From a checkpoint of a small mixture-of-experts model trained on Wikipedia: 64 experts in each of 6 layers.
Below are experts of layer 3 (counted from 0) of a mixture-of-experts language model. Rows are named router (the router's row for the expert), down (a neuron's output weights, with its number) and show model dimensions 64-127. Each number is 128 + 32 x the weight over its row's rms, rounded and kept within 0 to 255. Numbers have three digits each.
After each expert's rows: a language model's description of what the expert responds to. This comes from a sample of Wikipedia text that the model never trained on.

# expert 53
router:107167083120117061156155118141123099112107126166156152118136142095138111125050132160105135106112131103154112106103209113184162160135105117126062116094143166160120119173092084097150111119055107
down1:114105158116099172127152110044117054144151157128144130092147092135140158150113137112135111117130083108119110114138129104153123149091121076118103108079147089135087125066109116110140155141111100
down2:123064143101041115119174148096142114123113112174115100099133123126164133135121132132096102083099121131134136145088204126138117138110119163157105109179197127095169176152120067174108109087123164
down3:093182079152143148099072080109218139170097113100183163150128154110143165092116125120115089101130113101111069140132136146113114171050103160184100144147158097087115132126123129115108138106118173
down4:142132085137110201116147097131062127103101109098069107130143148164106130123161153108183143132152120104110115129125111089167164133119142115163144162083075127129107137137157077125124122131089159
down5:147111140057125133171147141132098116170134112078068080102107104134149101122126104101165166102198154126131166175138136072130137151126069120159136137107143121078128078137136143094157183143117184
down6:150123146138143144138083171150098150149095139176130065157081150204082139099211156127136159135074173128111175082161078157108100156145098193116087151112106162149166099140083141139114136182161153
down7:152103094112164090112135108090130106139136142187086065182140173111139123154159153149125146148103209117128136149129133095144116092102110114145164128148111091154163154144115161099153124160075135
down8:125107084161112147175166152094146089152119119093130164135099104135109117165074109147105122128106140084119093162110149144139151063105174067122066161116156148148145132108127093161119125144090131
down9:053149138115060097204129119145083062128144095167092171096175072097145103109167112211183175082103082067090135133108170110135117138200121097151131106153093110093137123116107143158132134101135142
down10:104122125109087103087148106130192099087150111129147122108169096110203130124114155121080128118135073112110097117135123082160183105107156200108133177116159131096166101139113158136115108072139179
down11:076150140103143136117142132130111139173098113158116137120094126159158140089162140161147153165062192090116140177038195134093144149103129169121146085092096189089146192075163067098145149141098161
down12:170112142139171176100116124162084162066170116151162136100172147160108157134163104108181152125073159137083168146096118144136109173124142107086051180157115095147110085190127158095148133109107106
down13:128105152108096114091105116150149129103131165150113074153133157175160129137096112145112086132127197098140118131098177125097133123071098112094124118076157090148064095153137148156112099145128109
down14:104129081156149156142153051149125121083117146154238150165122109162148159177074131120227125099158147172162143099189134182118053093202162146100135159173154104187083190109153167155153149129095128
down15:132104109153118078104168130184125156158092139114118131155155165163144130100116124069006093152131135115220153147117134098125194150101107106159142109145137130089097161100088106130106139151129172
What it handles: Opening lowercase pieces of ordinary English words before suffixes, such as d, g, r, ub in rubber, amp in acamprosate, snapshot.

# expert 59
router:125198092070110102124150093164149105127107108174173127139134133141100124126122141162069167121058085175069142088087086168132119176101176092115160148108131068132109137124061129131163148145159155
down1:136163121165172146135081154095194082135149138123103176104110118145123092189208115178127117104180143146114159116135084143098182200129118181135138132102120135117123145120146087156153163199090116
down2:150148082158154090105165152095101124101157156084162166175127137137123135115134095087109085117152148073170123090118155104146130186101122099152163153065160084162102087134136082107106117128137144
down3:132097121114149114065137136141068122176087128112127197058121094131214080154129141159167163132103087154071116126131158198173080068097088081100095124082069122133142097145166088147144141103049146
down4:139057146135163163070197144108107129102116111140128130165090154110148154090094123132108084130136140117107153030130135156128139081192131140103149170138123197108137106104054110078111139196144138
down5:107177114126098130204202132093118120094113116076184131153140130154130051122125145132054095176158113126108084185123143100108104099125148124119152103142092135150149101152083059117143129158149104
down6:112189089168103072141124147113158189086125090158132080119139161162171160115200128121121132171126142180109123134152127158142140102123146078055091136160147186154100152088132154097125133088117167
down7:173139193092125133084191109149071081179158161107126148086122102126123133093116158164102093124126152113107187133082152155136118130178098136107148142116163136169174126141094118067151139164112173
down8:192106125108183148134141202202148062031163108157122144118105132154102140148121066096158118132114079155089109083130101153141139097097120146120084210125113168137130127165135129132103131101129157
down9:099099149204169133109092072085103170105066148142156150139104189101144129124117070097117194156136126092091087138140152122138156135168137098092143124136120105117134146134125162107131127150118116
down10:151145096109147157141111128176086120074166150116111112079125126106122139110142120131117123108095118186111133097146139187135124102174113166165161137087148141203115164173100169145113143128095100
down11:227135144125106174135125120112138136142068107085139132122149106159137171151098133145147135186157129051135066180124172125095109089108080040106158119161161122189092132124128109146070104076148068
down12:122125151123129144168180164103139179178123094132150108109030099166130118099135135104126151156054145126133107115145176160140127119140169171112138100124104141101075131111153177114068182186221159
down13:161221151163153121109109121147146068173145089120121150084160182112113138154174101183147156126110145101074146156103117126110193143130128160092178065099159102097114134162138118144179063098128107
down14:155101153154099165163101114163128134086101157128184128151117105125082145129098143133148201120140172182128155158125166134154099130122140147078111133098130086092126141148174138130057125121162169
down15:072150125135071143150161134115093124129127228158097169114137086092120110114102191106139141107117155141101139120119102154132109106124128117082167152117074162112123104160132100107111134141154155
What it handles: Inner pieces of Latin, scientific and taxonomic words, species lists, such as ul in tuberculosis, Formulary, idae, per, reg.

# expert 20
router:157139135117162125123134071114160149145132093141076108139101159115145084138092153106087112088123129127106070111164148138125106070120090170126084184110105099137137112101157087129124102126162110
down1:115162151123167082145150113163171102103124127121074152120139114126134076079152157112098127189112165091119093120159124085117093168104162098137109056119102167129099206133087137064116131077123146
down2:190175123132111115164162108114065152126108176166184151179184190143162096151134111101116162099176133128147158098125099188151069120136160137142114106038136136098118140185195076093121200097103090
down3:136105132152137102068186137183115144119184088074138113121076110162121194168181098095063154116104123108155108095118144125143143101123072162095158098125179123096133101117136077138117030140061124
down4:158135135093138088112156132101142108134125133146122145092125139140104101103081120175064138117123179085125077109107180072108107127121123144175136134127054134104200106148167178105153100074115143
down5:083093136110123116140154166095125107192132218105138141122139190160148125119128105103107096078120120167129083120104164144108143124117114094128099104128159128128117151149115161062096184132142131
down6:185113134107135141115164149131200178087107095113182172176145119141078148155108151112142074037114154129110119148092081117122125104091100086100153117128192109105139153096129124112044128132121086
down7:111089112118117177129102075112098131159138185084162175090087160101138158092152095058129174122112138087113097206100169115117138182114078164100169083084122087168127174139124156085136184161121168
down8:168154140157179143126127120098137101140150157106112190202143124130184048096151146131151161120169140044109105096123129156137109140130111075055134195177161139172180095144132115103107118135081136
down9:156087185157110115099114111142094132102142153161101183048112108092092104114148138113124161088167113142166117115175122112183158146111107165082163086118124117127135122125129102102144085155090127
down10:171068195083126122159092161099102078124102109128112138143134119096126117146076124129115102140165100100062131104160135140047028123098096142144094133121153115120111111117133115136102098117117054
down11:157108091152140124137115104128158136139105111157097131170049140077143173148122091103119186066130065120146129103162164145122127060104141124112115193154109158159142153137083084155193119104132164
down12:122122098168108126148138087110131094111147111173100145179133124110130108124083144151134144152190131102107135072202119168132097135115182175159113214149130059136090119083124154142090032114159101
down13:102157161100150095134161112155074138113125167133089168139172168089129133140155134116152043111103158122165097113162078159157160120137148057084128089150158130049064102087127106115113140167136116
down14:109106105144129073123117148103044076070128123134166141096116098087118139131113071125159146086153090135119153097116088111100149117149139126159087083112113129130110117082121105176135150179135136
down15:160084128163110095141110168161124104191111155120154099121150144161078050125149150093172165154168123156114117169121159109096161050161123177157139052161126099075138132132128122121117135165129117
What it handles: Digit pieces continuing a number after a colon, decimal point or comma, such as times 41:03, scores, ISBN parts and table figures.

# expert 17
router:124138083113142112122138136130098131096074103153125128108095173077106125154167119088135162134143107076118147167126059182076116105089132102161099174114093161077144122089175165117083099109144112
down1:132136110121111129112098092064142223160091164145140153176107093082126142136161149135155134169142166137101152120142143137120155126137144193172120150147150172138112152135123138091086102144115165
down2:111090128139100160087130125090180117118130085099132132093105087221104090143168106126124152097095148159104062098184171156088072166151098183087213135096137133114082178156142103136063141121115126
down3:134156150136085097130138116107101104164092126118119149129159152194152133135055063158165092125101123141147198117173112162115091147080140139187063138146113157114142162132139102198161184143087169
down4:123128131108141139151057067130108094075158095103128122147085117119097144122094116171113134112118137201087219088087141148155078158162143123086090179087154130105101151124089118116142100134115119
down5:187152181187075119160092140154078115124056169097108159143133152080139155099089150105096110190145132126158100103184091110136136107148125140132120091156181119111173083048111092113144140094118148
down6:137113139130099130192091102119097141163104109163086160082141125122156152136144134143197138175166118127084193123144144080137155092086122130148083089151123090120108164172099152163151087091128098
down7:145131179111149068141109122162111133079085109138131126073099136100143140103116190146175069189140174129078117159111120111158164133125149106143036136192119146132153081117090132168090183093098153
down8:090154092145111123149185155126146152130181140123083099179130123164083128159135117223078113175060186115136174172137045106158081175116097076129121128074108120101165150125100117139142131092182094
down9:089169131172094154168127089154131089151132154119166150156157207160163136104113158118094171142112141152126141117171147155209063139179151099107142094142139075150073152203144110113129132103112131
down10:141165175130098164200084122109178152129131056166068117097111084133174177099151117155090133155149156129136159118124160088097147173111148122185142137140152178143111121113116122066105120168143074
down11:085133157178125140130116108111170101112170132142149091185128124144139076127159114190084111077082173116132183142045110096107094151110142109099161134093142108108083121143131120176147150100094111
down12:131125072158117081084117064123107076130159143146150122128124074114140179156104126169157067149075152145091084125117172092129121134180060120119125179183116113115163070126115192100147123121080101
down13:124124134075162144134129104159108108146074174112111199101172182168158175079114089178161122098149103113095082145103131117140146064111162152158129139138200172148135170114151110151117081152120118
down14:103106117083058142077138118167096113134092195166167130092089129137142084138103118177100122056155171158126190128117148125067127117155114140100114118178206169083174113119119143127177095143114114
down15:138125113112159131130134105127087128107199079132116150135108163099091103157112126059205124123171138145084135114118098115165142172092182095136164150106131127169107130160181117000113164112135142
What it handles: Articles, possessive pronouns, 's and nationality adjectives in biographical prose, such as a, the, his, their, American, British.

# expert 27
router:139161143141140108156154124090181029186134096168129102129095091170168208149081163106130154091117146140170136114084137143088125110083174141154175166130181098068155136092188121099169102091104151
down1:110120100098154128112110151161145120179120145103120146138137124083091171118160098156136143165130102145120140097080118141115127064123116128123064238087098129157141107120139155164096130217144089
down2:131161146184113151147087155144119113114070125092085089112082147124128172151105097181082139144101143130140069128120147081104120150171184156139137119117155175099145123213144142175067097113169162
down3:133112156200138087154170151133119209156146143136175077112145100105171078177174128086122110140098121183128121154154180123138172142109152165058079016145102142142106114103138105140163135120168165
down4:114106148119095080197039137146145169103119016142105086131108172129146126154155158082133135102091140175164176135161119139100153159129155119104128067152132128169164115178159166089143155116149134
down5:099107137084125110189154137120175123125117103121156083194085081109071186069170102090114103146095136179169105152134150132135159103093132114138150102159125166094124146110126109022143103201199049
down6:134216076157099153118076095069213093160113156105134128155164151137178154113090134084123179161133107128212132137138137155078207153121119112127171152152133130123121138126188132138117138090109159
down7:053137084089086084176077188123101118077151157156143096170152178150136067157121135120164138175094173180134132115150134082125122133103137138161104051140095152128067123079088124148095135078133154
down8:105121167123161146140109153131153136146138102104066153133120086154137159119138134137115096148147094110218129174129096101079168079148115142138143255108119064103184135144132143079169097161152088
down9:123149116108101177137075167149078100054117168148113132085118098084133130187165153141164138156104085127102108122174081118114129129087141112112105153119146140141153165157134210101116145159079125
down10:167139106096134084175125105094113092108086151118164131086169118116112167153053103107092103074135130154146129134129141128160150218135140154190096155181145130119157129071066088067133125098102119
down11:087122161099078180111095128133102086115114112062076157090070152122079130094145064108120121184114127126153105145097088178088111094118105154112131129147180185164119120101154111132126138147107120
down12:115116101204115152173085055180164117160130161096164114189146086150124171116126046111140167115090091157113136115122163120149139139118111099099147192145084063145135178171112116114120130097140076
down13:146157149184193131114204090128127146136167128123089131155097125113086117158131184127139089118052144115166084156124103114087090090124135125149205106182105117117137129120104112113150192058180116
down14:141122125103133120116137093100147136084114126135154077178111147142112078123149160148110107141115155116119086161154145106118163154126194131182153084158154178106160127120108110092126078055157190
down15:147155092063070144141093177140103133134150167111124139085144193121112111129147157120085153123079092117084149117074124114137120130058130025050089139073115137137143118090107145127128117168145164
What it handles: The particle de and vowel endings such as -o, -ia, -ino in Spanish, Italian, French and Portuguese names and titles.

# expert 16
router:176119132140127114127118119118157138153200139173103162129053085140176142125162185077120146141125158130161122129069137167076180155103139129182120105144118121143162155167116124103102113126123131
down1:128108166141064105093132120157129075126145106188130115110197148191126095164048158115136142120122178079106084116119115040092116146141070087144117127117092114108161130132081133098144156110143093
down2:124128141135111122118135162101125158175107132113082150130105118144146091100153140119105120054123128119172166112118093074112067124158160129114124151084145067097142153150159180094166175084133208
down3:087163109122106128099105176174119113069151148117141144132170147218083117112114138151132138163099123120100145097104158174145112143153103169166145074131144044120078136173087145098162152093123125
down4:173105108105180172112110063196181064118130130089119100167091117149122142171112092176131100093086166123116205132109178136160120107111122104147082174083147130190139146138139085128139160101078110
down5:129117145126087132153164149116166108100123106146107139136133184137172069099123097167097139122119126132090111111117180144087106110128143150167102100160142126146117180077154131183128131157115078
down6:113111117145113104153131148131161110136139176153179086111147111201186103144088151080156138186130068111141122168108138128143174135113129142141158110114065127137088137096148121084109092156121038
down7:070131146145163123109137101122102163146144123132210092157147102144107102161123162135129086131113210160130157148111139105165091113179132108106107107154141153138117124171064162122140123113115135
down8:106168099076071094164094160135073164093112107104093080129137154142135090097098154124133126125085111154195110158133114108123097164118153159162105081217066131138068107102139113178073139105187100
down9:119130091185195194103157149112161103100150106123161175165123150170147086133137082078055136129148194121083113142100149087185180114139103140182137097114119118086070096146093120120182141112139175
down10:170142143146114095128095187101147092107127117099096154164180063116135096134176140130118150079102080127175112151109210101118136119107081172090147166128091123141101147135090122093122138136085132
down11:127145126095142056155107143080133132099163113097132158140094139118224130128161137119135167089175134106101163147084177070141082139152095128187128102145141086097201085180145084125107138098150128
down12:125156139106191144108104118121095162061162170128112130107123125192131109107155099167182093169106113137148114049152096131107074142084115121154088120159154129104101087161193162119059187070136157
down13:107092133166128178132124220135116109177120148181138095148137126106164164132128096127191156073163173112117113078134133142077130056108107095121073205091149106106118145107157156170104064153167101
down14:144110149123162051149133180124166108124120086130113048173061103100092114157075163097087154111121201114176104123122138091091161133082114082189121139075158113130161113091120142162110116127111079
down15:126088089177107164119151107158129162168129096151109146120108114086124124151131132080097109158047143131163176121156156121176145164118163071178130089162122107121131123073102163189104155122130117
What it handles: Short mid-word pieces like re, ra, le, ro inside names and words (wreck, Wrexham), plus not, also, would, can after verbs.

# expert 19
router:173106068176124151139123213039129124151088105124139119132124106137113144140134186094085178174153163107112123138115094075106181105131120125138125069133110101071121114125080146121132121123151126
down1:140159123178101149157130100150178147154172134092164098148166097174119126143086103129118123119123133151119155115112134151104185121128158107126131097088081156079132132179138114109107147139138167
down2:143124149113122176128181045121107064121079095097098156109146117074119201103109104088189165134111178130135117146102160115084096174132104106117194175137129121093166128110105124165124080093120124
down3:068140103106128100156112166119148109123170072124154121156135078141106144119139155103075127140097189129137118102107134113098135155206112158113203100127110100108123072206107111113165112113121141
down4:088112204138134122103149112235106088072132108119112156118134152093087148114147160123120135096123126086168093125129136113161127186144121129074117180158156098163078178133111115125069116151138127
down5:126131096084107128104095100123131119178107155140225116149151065104155129154135150150112166097036150122143097114129133080081151140126083099145139172199152110086163145174132122080128106161155053
down6:046125088092109163194117133089127175172181167139166118132129146148145095131115146129142104154132000199139142135147139134131162126098156123068137122191109149140129158144134129131108152140101158
down7:152115136115085180129155127196126076047143150128095120140091057119164088168109196161157106113130073150150135134136149179103154127130130150126144148129155158122106130102095169158099109145085118
down8:076077101065094094099155158101131113099109170123192143127138138130129137147173125132116089079108095082076092101095196154087139154100138200108193101057121125082104178076099111148174142130110107
down9:153163120131083136122229112140205119140156087147192078148128181038115128087138132098131164134132211203077120111133181152106141139134133108059096124129096131090197161089114144115176121155125142
down10:131130078125156148143149129065103062126131118141103096193082135130107191091108103160106113188140169097140112116167120121094174145132111128148112181142097103134135169122164106141108110109132133
down11:141179133058131142170115113132157124224151120166160130139117124104115186211125130113107087148104114114144159077179151085135136108130101162090154101107159156092136158077095155160157149143193163
down12:075086111097124086160210171130167048112157116123076145118143125132103127147124141121095081089155144149120126080118180063093120123135122204108164123161100140112148144095079163133090157143147139
down13:160146129134125137118064147157130104048162152117140137111159156115153126062173134086121112149105136117103127163067110088148088062128097143169126094198119107116160108107149153165145162086170066
down14:122130153138184190127096142087074125175062162089147154096171101058174170116090121068120144093125105092154181091067088067166098110134130074107114197149097155217118081132136126126112124140144127
down15:116129086145153135113082129131126130166093182149181134223165174087188127136105113095124172111120052113154166073161142150125147130056173156150139150140117150132025152162156125185115103190148129
What it handles: Subject pronouns, relative words and sentence-ending punctuation at clause boundaries in biographies and plots, such as He, that, which, who.

# expert 51
router:125111089142165164105092140128130171136188125078077082134107175181114143141113100110165113093114058098129119093162133192100158098127116119147175186142129157121094125103157174115099107106129140
down1:149121104139085156104085120117136075197125140060147153163181152062137132129085074148105149139079167163096112113173127079167129095144131152145187128150140182090169125184164118141098126127100157
down2:104070125149139119097122090142112205147111153146074093135093147117164118091132203109169080184095147133151140162108150072131132189101146097090091101100085175121145189166081131173157122124106113
down3:105118113100118113108111116142102129202165164129161125159181136159134131128038112184153081143108138080103087169127120141127178113114114080153084154142114134141172092097139093150092097111121155
down4:140133135093150150072176197124115108136147109175143139108113120081063146091169145092090092131103087173146156142068081127129179094134126086109111074149080140134178131100150089101119197158159155
down5:084110158097171119156132150175138089112103077140092140093118116111106148084184163139133097182189134081103051110157179205103110188163081154144188143171130145159073110060120124150095113139143145
down6:060087106115150145180144164110091150167129134184121147117106127173142124126110140147119140094108116176133127174125172136127165093115146073127163173091155105074114096154148120149095130170098079
down7:131175074127151089071055150136052128049126186110175157148160159110130138149131111138145151137073201169115163133122150105155137185146141119059116112132145132147106073124159144093032127096117108
down8:096139091125184078074112157162142105118172137135125098115127138155095114114169158141144119148138130119138104100164130188135164054173142175157152071155123164153153149097094164132109095069170164
down9:175137093167154108120079173109097117126139208140115149149119093140124136116132062090144116138138114125133148114143106145111139119198131170111170125142164177004150117131108152081150128095119132
down10:100107094111110102122135117184104098136117151163177117143089144165111170145106106122175134192119176119195186129096169156143041042043139119143118166129116165204176121105139161131171146098144113
down11:155089111137133153131180177148094187113187087135084115118175087089146074134117108126148120145184098107048171167095123183064191124105136120173082066137123099122137140074115094145105127178086137
down12:140188075067075127142108103090175112112184059125086070103197120120184156117142118128158106128108127078160138124101155126127164097111196165116128122132147135049167119038129165116127147148069136
down13:117130111123134106186096166113111198119090150171144122142138093152124093124106113114166160124130132150151117154102141117133127090136155156067000114126163117103150121134110185128076183118143118
down14:135123150092101067152088115146135119105122146136120187169168164122122163056131081117129102138131108172119127186163160196146107094126128122137136166147169122187078126162154118091136133128126116
down15:114130109187124143111155093162099095138146094123115108106083155084186145160098096173146108134159182137105202090125104099115137182191100174086139103150140131119128140106126126145096076180084112
What it handles: Periods, colons, question marks and closing quotes that end sentences or abbreviations, and periods after list numbers, such as 2. and S.p.A.

# expert 56
router:112100094150120116118191086134173117152155134113083151090126167092131109166152133125180084105150083184181098122131164092125126124135117072100131133139119118126075122160167145112089138174140207
down0:139100114136108153144107147081109114149187163099172152134160170126114165132087108183217141045121120075104118038090118123173148110157111122142113213089104121095173137143111146169068093106131124
down1:114164150178091126159097108133134157138091119138132122098148206110124122130071155137165134108142188088068142159128122106147128155152093105137120148128135143145184143135135086135079085066141087
down2:067063153064170111135145199139100085160101142107147145136169112174125137109075112101178107076102116161141091140092101165144108149180110178109148112129128104121110155167116117120132169135189147
down3:169118162150098108114099220129055109129124120100133114063084136092153113054133146182134179144129098086120136139128112112084125165163109142130161123131178138095135106146136101151080106128061094
down4:153139151107131142093077197133147143171111140138155133173109171132126096162098144091150111164138137097130132132091057158126094155041090157137189091070121147106123113127134109174119088141134123
down5:089094119149125133154041109143150097149113126112061123102075121122146104059155060171154139126117141065117142189120109084160129099161072166131167108118157165186111110103153143125124120173171080
down6:132089077106136117132152135172136133128133212128119080123140154119114091109128143166129103164084114118086117100135081150153165146111100094169090164112120122091121135183145184128079123160113119
down7:096165115097118121110122171086133138129113119151129148162169129131120134109182134104135135177181092104132119113124114143163147114101137063098065092086064137093127123157131190182133176154061018
down8:110146114069185125122130126134130150151176104157100219171129179134127084144151121063117168180112133117125112109175121178079125112141156162126116135159134151089068082181094143129112125155106086
down9:139095095132073138143125138107109114118164144120079206187136143183126126144130128117128127091142108115129127123116188126102123169109120116134107130118128141103179137181155176089149201133166094
down10:116165145138118084104085097133218140124160113149120161139132081169131201074129122116085094143140092102181119204139140150097141102139140090109153153112150109117175123097134145105189084159093158
down11:105130119072129099060148065158104091124131125153101132102100092083162155171136123098151142127171145131092160161175097125083106137096102108091094202115108109077123124194123134108136108130071112
down12:156147105180096152111189087139186070129141148132145068125166055160086141117154096199056150125172122170141141154179131181147069131175113136127110136154110120130072084184128162143162133168121074
down13:137140151158046153102020097200161121105107118123150112089158086129142118133086111118129091105150132134129135130138138126134155152144108155164120145089157181156151146092080116141085091090082095
down14:094137142120128105134143175072098171146115157144165138139141132120151105187161159157125110165108106113140085061121142140134121155080138120121170101156099179089096149130125178091129154098126130
What it handles: The article a or an before nouns, and lone letters in formulas, codes and abbreviated genus names, such as Q/Z, D. rectirost.

# expert 47
router:111083152129154135157134104171107146133082129117115123126101176159109067194106076140092133110122144160115072114144138049127110074081107214119092131090103128158122109101160050115124078134179154
down1:109138170125123106138122067123159194146174162104134112104104119139121168152145160129118161103130115119133149107165149112162128124149122127123164220104114105169133147153125162166212134172130157
down2:088164127158137111171149135076158140195140129132087115096155075144151117185152144119154119140136151131124068153196123163139127174101097194169101170112150126146136164076128145144144158129108148
down3:159103099130085157125112136065074136115104087103123169113147128112151112134170187074151179145070110150131109068039087216077089132108065116117114118102098129099165125101177135138116092109130109
down4:161099122159090108148108163084095150161196150116160111204120075164051135122105110106137133150117113151120162078094133125144118130109179194127168211112159073089155136125153093130125121159133196
down5:145104145121151150151132087086176147159142156127163164128157145125083097139122105136147144100110125058121113081110128148083143152219118103110126073146150138111146125156162173139116170142095167
down6:068139102136091158104108092150146129155099139119139072108145116154112166117122137105144106138131121096139131152095155100177099190156091129164190139145137185196072152175163186115172119120126125
down7:170027112130158137187133115120133162101171168103139160123164161108116110079086138164153136032162128101139180110095159159171171121092148121115127154137136107091079115134134146166108104128179160
down8:184099116162159120114114122111151110213121142171122127144093103091092131142155202125113163174112118166165187091124155098139132129135145141127143137095164142133144087144128148138103066152132147
down9:098117149152162187116142155164117076111094148122104126182113129106068165161089112128087125162156155136095138153150138109103143104113151097163158214122132093138151129158132075200127164128124169
down10:158159136115134157094168149103122139064190100139066141112079157192093121156109107163138141084205161163137159120119089111099095129139110119093112142164143125131139114131121111136137088121130115
down11:152168110123175116152105145135081128165065103077174130037165105151156133150142142114163160103119136141151093136180113176110138108109119111115152191114122155196108137138176104147128091099111139
down12:094152182121087131147172148132091149100073124173125137171179127181160205097106116051107194118168129114128095153090138166082105120177121138135093138158154133136131139150089107094152183161105171
down13:125101184165086046147157181111136109149077134119104086105111107147137149171167106152111090150130122137101122167116111117141122138119167110149110083097077069099135129088108139133122078092143145
down14:128124146135138123144129161048137152101102199174109182122195122160125162098140162125118104130137127153072147122116141114098117138135135121102115178101098097133122120123134068135067168156141098
down15:159116075152121106125127113183123153215112137047120095167140096137233134137135105134090123125096141087135128173139145082128111153155089164077141198037171109155140110138077157147130111127075174
What it handles: Years and number pieces in dates, ranges and scores, such as 2019, 17 in 1669–1743, 2–0; also stray Chinese bytes.

# expert 4
router:168101111137102113106145117089132159156135149164093129117062084110170149130149112093131190111152131128123144129098091155129194190130137165083120095148102055116121151118109131171086124143166068
down1:136096155112094130095075180132120111116109113112121114158168128121160123166131088155144128130191078156143142123133129118117101124077111123054168134169181108135121151153096111140127091166182162
down2:137123110080128104186126169152169127077119124140099160144118146145129082171066166120133085108108109145144106135139128109175110150117127132094149138127109181125181128119173087181086127083095127
down3:164121117099074187111130156155140066128158135128134069187106188176105087206125142136120186117136103138117114124090159165179114095138112117113118103129106135056137091099135116126141110127163145
down4:115100159091083118118149116085187083107155145125099096149143138081120159118096104191118141167130114151118110103069104068052138104146062136141191127130047109135142161116128112135109152172187097
down5:181174144169126090116091157132110087085110143150080147145144106139149086116144143153127114136145155093152120142130177177128093136074098144105132174146159125114130152160124099129037176132144083
down6:155139155127170108138058151157125130157138152063107144123159247098140126102083126153139096132157108116135104131114118122126120161162130079118136167126143130063158165115153050083128150129176116
down7:172158134123133084157085164108099120147170137130134132117120097137183121207138147085143150156195124103160133047109123164107133158093116200066092086084124160099107168134125133108048130143147141
down8:097155129163133085060127124141149149111143116173082157141172151117130123108122165158158104094109121170134178097100089150136168078102117159158119083108108072091180126185125143125063140128143100
down9:068111119103120104103117102135140084147113129161091184131132152149093101160139147124145122140061111160140151063112146129158104164154180143178179139179122120067094121125102146166140104208097115
down10:087142133106151154192110104107174121160113056113148135174121132112144124132098190128135126138192131143184148114123148112114116154126133094160148167096100155187121129157161114168110099112087146
down11:070085084085056101174112123117078080106155138175048145121105143101119099101112176095104157155147063112132084169120101146142126123090130200109150084119140149133083126175129114139143124142155090
down12:099100114120155132120189098107150188135076149144146154172111109176076160196148109071132155141067148113092091099183089119086077145149145135096149098038086101128096082129146125152068151120158088
down13:147131152131091131088073139112122182136073092155101085086075091106138147162143168119131160154139196167130184165142087106143158163139087139088156163121155157126152093102178126100107094139105093
down14:068147178126099142094097138154111090133135142098096095088158153135097131145126139109142121172149165170100180126154085149158100119200150130163106076198097139197164111122171167153177143130167180
down15:138073133146112065167130145124125133092085124120120150137089121148112110161109140080148135095129113140191114104090147109150096182066173124125148114085125153077164134096169110176024103163087069
What it handles: Forms of be and similar verbs after a subject pronoun or noun, plus adverbs like also, often, sometimes: was, is, been, became.

# expert 49
router:150139097104144150132129107112126149104180142141139144148136153077118052125107166160129145109132119138143055131090171144177069121124114151100099110107141121145153097155210154149174148160141124
down1:142092134123126092169092157140092135166144139148101175156083111092117117151082107106081107121085151102174134071099142144083145146094143095157108127172099115193160110140134087125122099103181087
down2:132119141111176120132093153090119121129142116094166138162199123129133102153189162138153118128166088105109105143134143147131095156131159111124118165147121168173170189156164056171116155162134136
down3:146102120096143064113184147148080107151116121173162138131103138122142139179206149123081175104080155120075142158151161098110172154078088108119145063135110136150147158113116122130139105116149085
down4:132146127185132182138208087073101150063138114089148143097135137212105162114113108107105138101112131139115165073084167102138121067217083137080157168146120119193172174103101143128100137134136164
down5:128119132115090147070056143125128135134149064096134124044093142115136129170119102126148084084123090154066148122110145104103070196121148166115108170131133192130139116143143101119098115136142128
down6:118086062122136139101146113110070175112127123126164125128080147122156097132105111132159149096094099174079119074176161062104197068145163102080098147115133165170159126046075165126096094129135120
down7:114158112169077109170048121146121168185130158103082021149100087149102083091085154129152151099107111152100161083108129106092178155048147108124127138127173120110137111154152200141151103140143122
down8:169149106127175110114114108112095136159122078110106077138144086095085086146152141131123075147136127150172138117105100194141151171058102084107122136112148121183081093149170093126104088123146090
down9:183109147163083078195079135140142138164120145127146132142167072146077074178180138120125135161184154133178123181111169181148116167078145125108085112160130080151113123140142087107136167173084113
down10:081115169161146121114133139081176109134155110166131125180099158105145106166148197153084123129096195111104059113135094124150083095166097123218130102175130141147157084147131098126175088115126148
down11:127128150108105203178156122119098103139126178092115106132178096147072155096118120163143105130157167161158151103121117168112120176131151119115107084088137057116115111133150182105119080117099124
down12:129093162111096144148142113147112059169079158047128114097176161142108140061130069148098098130127122115116120106142101078165117077113115085117106076115101066181109122141007165140101113112106127
down13:176109116173142157126160156099113173116066190165155104160099172098225102145127088169137175102120073155118168116177148155114174116096122120104122135139102158141199138136140130115099104099137108
down14:117155115125143111121103118110145119107128178099129165074115099127125189133122103109078101137139118108141165153154165098166158123136166087135143090106121169120112148176109127119128143096107152
down15:138126133088173142122119115110140148087127099172119110067183116139098108097151179116166136196122113114162176150116133147178132125139114156132110112145107149132199171127178124167139213193144134
What it handles: Units, percent signs and closing braces right after a digit, such as km, %, 000, million, ft, plus }.